{"d_expert": 96, "moe_layers": [1, 2, 3, 4, 5, 6, 7, 8, 9, 10, 11, 12, 13, 14, 15, 16, 17], "router_noise": 0.05, "norm_eps": 1e-06, "beta1": 0.95, "beta2": 0.95}
Below are experts of layer 10 (counted from 0) of a mixture-of-experts language model. Rows are named router (the router's row for the expert) and show model dimensions 0-159. Each number is 50 + 15 x the weight over its row's rms, rounded and kept within 0 to 99.
After each expert's rows: a language model's description of what the expert responds to; "raises" lists some tokens whose logits its average output raises strongly, later layers aside. This comes from a sample of Wikipedia text that the model never trained on.

# expert 35
router:52 52 53 52 34 28 66 46 37 45 61 69 48 46 45 50 54 54 48 32 30 23 38 69 53 40 55 64 59 70 57 72 28 46 54 16 55 47 25 81 45 40 68 80 58 45 40 48 29 32 39 23 55 38 51 53 72 40 55 22 71 56 78 47 21 09 54 36 51 42 38 44 59 53 60 18 39 16 85 69 44 55 42 53 67 58 47 41 52 61 20 41 50 47 59 50 60 75 51 40 40 26 26 61 59 63 45 52 55 69 71 36 30 55 44 45 39 40 66 66 33 62 45 75 50 42 70 45 60 47 18 66 47 58 62 60 55 64 58 40 55 46 53 44 29 38 31 50 36 89 58 31 48 42 54 39 63 32 39 36
What it handles: Leading digits of numbers. First digit of years and counts, mostly 1 and 2, in tables and date ranges, e.g. 1-7-97, (1947), '(age '.
raises: ",", "-", ":", " and", "\n\n"

# expert 9
router:54 44 60 42 38 23 41 54 53 49 57 67 46 65 32 58 44 37 47 47 38 23 49 39 63 09 54 58 67 65 55 86 36 69 42 41 56 40 06 52 44 36 75 66 43 42 51 50 52 26 46 23 61 67 53 57 61 51 63 32 58 53 60 66 33 42 54 51 51 73 29 39 59 60 43 29 81 11 81 52 57 49 54 57 71 43 52 56 64 50 43 32 36 43 46 36 48 80 65 52 56 24 52 40 36 48 52 56 47 44 37 45 53 40 09 47 43 31 84 72 32 50 41 61 28 63 56 40 49 32 27 69 21 41 56 65 50 60 49 44 59 37 47 39 34 41 30 29 30 87 55 51 54 42 51 34 59 25 53 35
What it handles: Year-initial digits. The first digit of a year after a space, comma or parenthesis, as in 1991, 2017; also en dashes in scores and some word-start pieces like ext.
raises: ",", "st", ".", "-", "/"

# expert 59
router:54 45 48 47 10 45 39 33 37 49 67 42 39 53 32 62 53 54 64 56 46 44 38 54 62 48 62 57 59 61 43 70 70 34 59 47 51 34 35 58 39 54 58 69 23 56 39 51 33 35 46 28 81 36 53 54 58 38 75 31 65 46 50 69 38 26 28 27 51 53 42 45 36 30 56 44 41 26 62 50 70 42 42 75 56 52 39 34 76 62 32 24 29 57 48 56 53 57 64 39 58 00 46 48 51 36 74 64 55 48 60 47 21 45 40 39 44 35 67 56 21 60 50 56 61 48 65 49 62 48 18 57 49 40 69 71 48 78 59 35 67 55 51 49 53 16 14 25 32 79 63 20 51 50 44 53 46 42 72 40
What it handles: Multi-digit table numbers. Whole numbers in league tables, scores and coordinates, like goals 40, 41, 59, days in dates, and decimal parts.
raises: ".", "-", ",", "–"

# expert 7
router:42 52 59 50 49 43 56 29 40 55 66 57 47 69 47 62 43 52 61 46 47 07 65 63 79 11 59 50 52 81 62 59 50 51 53 34 53 41 37 63 38 58 65 58 57 48 56 53 38 35 67 35 68 59 41 35 69 59 73 50 97 46 73 62 51 41 29 51 64 67 72 49 53 39 69 56 48 21 55 58 59 44 45 34 55 34 67 24 89 75 35 24 50 35 69 64 54 51 38 57 52 51 59 47 58 47 34 56 73 62 63 53 39 34 42 37 65 40 80 88 44 77 32 45 43 65 79 48 59 55 33 61 33 63 40 53 51 43 60 33 54 40 52 56 57 43 51 69 31 57 39 63 60 09 47 45 70 31 54 23
What it handles: Non-Latin script bytes. Raw byte pieces of Thai, Japanese, Chinese, Arabic and IPA characters, especially the opening of pronunciation brackets, plus LaTeX backslashes and braces.
raises: "-", ",", " and", "l"

# expert 19
router:34 31 65 51 48 20 25 24 37 45 72 51 51 42 27 71 46 52 65 65 53 42 45 52 71 45 67 53 54 78 56 67 66 34 66 38 23 25 39 69 44 33 59 48 56 53 49 42 52 51 58 25 80 27 47 60 91 35 52 40 79 50 41 80 34 31 33 25 65 50 46 39 52 05 69 36 69 37 43 41 50 36 41 79 59 44 47 39 51 47 36 55 30 32 64 31 34 51 65 42 50 21 49 73 59 58 74 63 54 48 44 36 43 37 44 59 69 47 57 63 59 61 54 59 59 64 75 50 61 59 19 44 56 64 39 78 46 73 49 68 68 44 67 45 47 50 47 32 27 65 33 45 60 59 62 43 54 39 53 27
What it handles: Numeric table separators. Dashes, decimal points, semicolons and pipes between numbers in statistics tables, such as 0–1, 86.7, scores, km and percentages.
raises: "1", "0", "2", "5"

# expert 25
router:52 61 61 39 54 47 47 37 41 49 62 46 27 74 35 68 35 39 64 40 39 21 39 59 60 51 72 72 51 84 45 76 57 36 70 29 53 39 42 44 62 78 45 83 52 47 66 44 68 40 46 33 69 38 40 60 73 39 68 43 45 61 61 58 37 38 66 45 65 62 31 57 68 53 50 22 75 21 53 47 52 56 38 69 77 45 72 51 65 64 28 54 50 42 76 32 29 62 53 60 42 20 50 70 25 55 65 62 44 46 56 49 34 45 43 42 51 29 67 77 43 45 54 48 46 88 67 26 46 58 53 56 29 45 44 73 48 39 24 46 66 25 33 59 44 54 42 67 44 72 75 58 74 26 72 51 60 36 54 28
What it handles: Space before numbers. Spaces, commas and short words like in, on, or month names right before a year, date or figure, e.g. June 4, In 2013.
raises: "1", "2", "13", "12", "14", "15"

# expert 31
router:72 56 48 51 37 54 29 51 57 45 57 49 46 58 36 78 47 55 58 40 37 21 35 44 59 60 52 82 55 52 52 64 48 61 35 58 87 39 45 41 39 77 59 67 35 59 63 53 37 30 39 25 63 44 54 57 78 33 67 71 46 50 77 45 45 19 33 58 67 56 55 19 43 45 67 40 78 34 57 49 64 44 43 62 31 55 52 39 90 80 41 43 51 67 55 38 28 60 43 53 45 36 44 55 47 40 59 36 47 78 64 47 41 48 39 37 62 50 47 63 53 84 57 49 51 55 75 20 19 59 42 66 19 24 45 57 45 70 52 44 63 44 49 62 47 26 38 60 59 61 68 57 51 28 82 37 89 60 64 41
What it handles: Mid-word syllables in names. Short vowel-consonant word pieces inside proper names and foreign words, especially it, as in Amitabh, Dimitrios, Aquitaine, architects.
raises: "on", "o", "ag", " (", "ol"

# expert 57
router:64 44 88 48 54 41 42 48 29 43 66 53 54 67 54 99 47 39 58 59 32 37 55 54 58 44 65 73 46 74 61 59 69 42 57 46 46 36 52 53 58 57 57 39 44 57 69 61 50 45 57 36 65 46 45 49 79 57 47 25 86 59 75 67 43 36 58 45 65 62 43 50 57 39 71 28 53 32 45 31 60 30 42 56 60 38 32 52 58 45 53 63 19 50 73 41 52 53 50 33 48 26 51 46 49 58 59 56 43 46 52 13 37 30 38 67 52 45 65 88 31 64 48 56 52 68 87 34 64 70 40 51 23 46 52 51 35 61 34 55 96 38 41 65 24 60 49 31 27 84 49 56 50 39 74 49 59 48 59 41
What it handles: Dashes and range separators. En dashes and hyphens between numbers or words, as in win–loss, 1956–1978, DJ-6, plus slashes, pipes, quotes and spaces before numbers.
raises: "1", "2", "8", "12", "7", "3"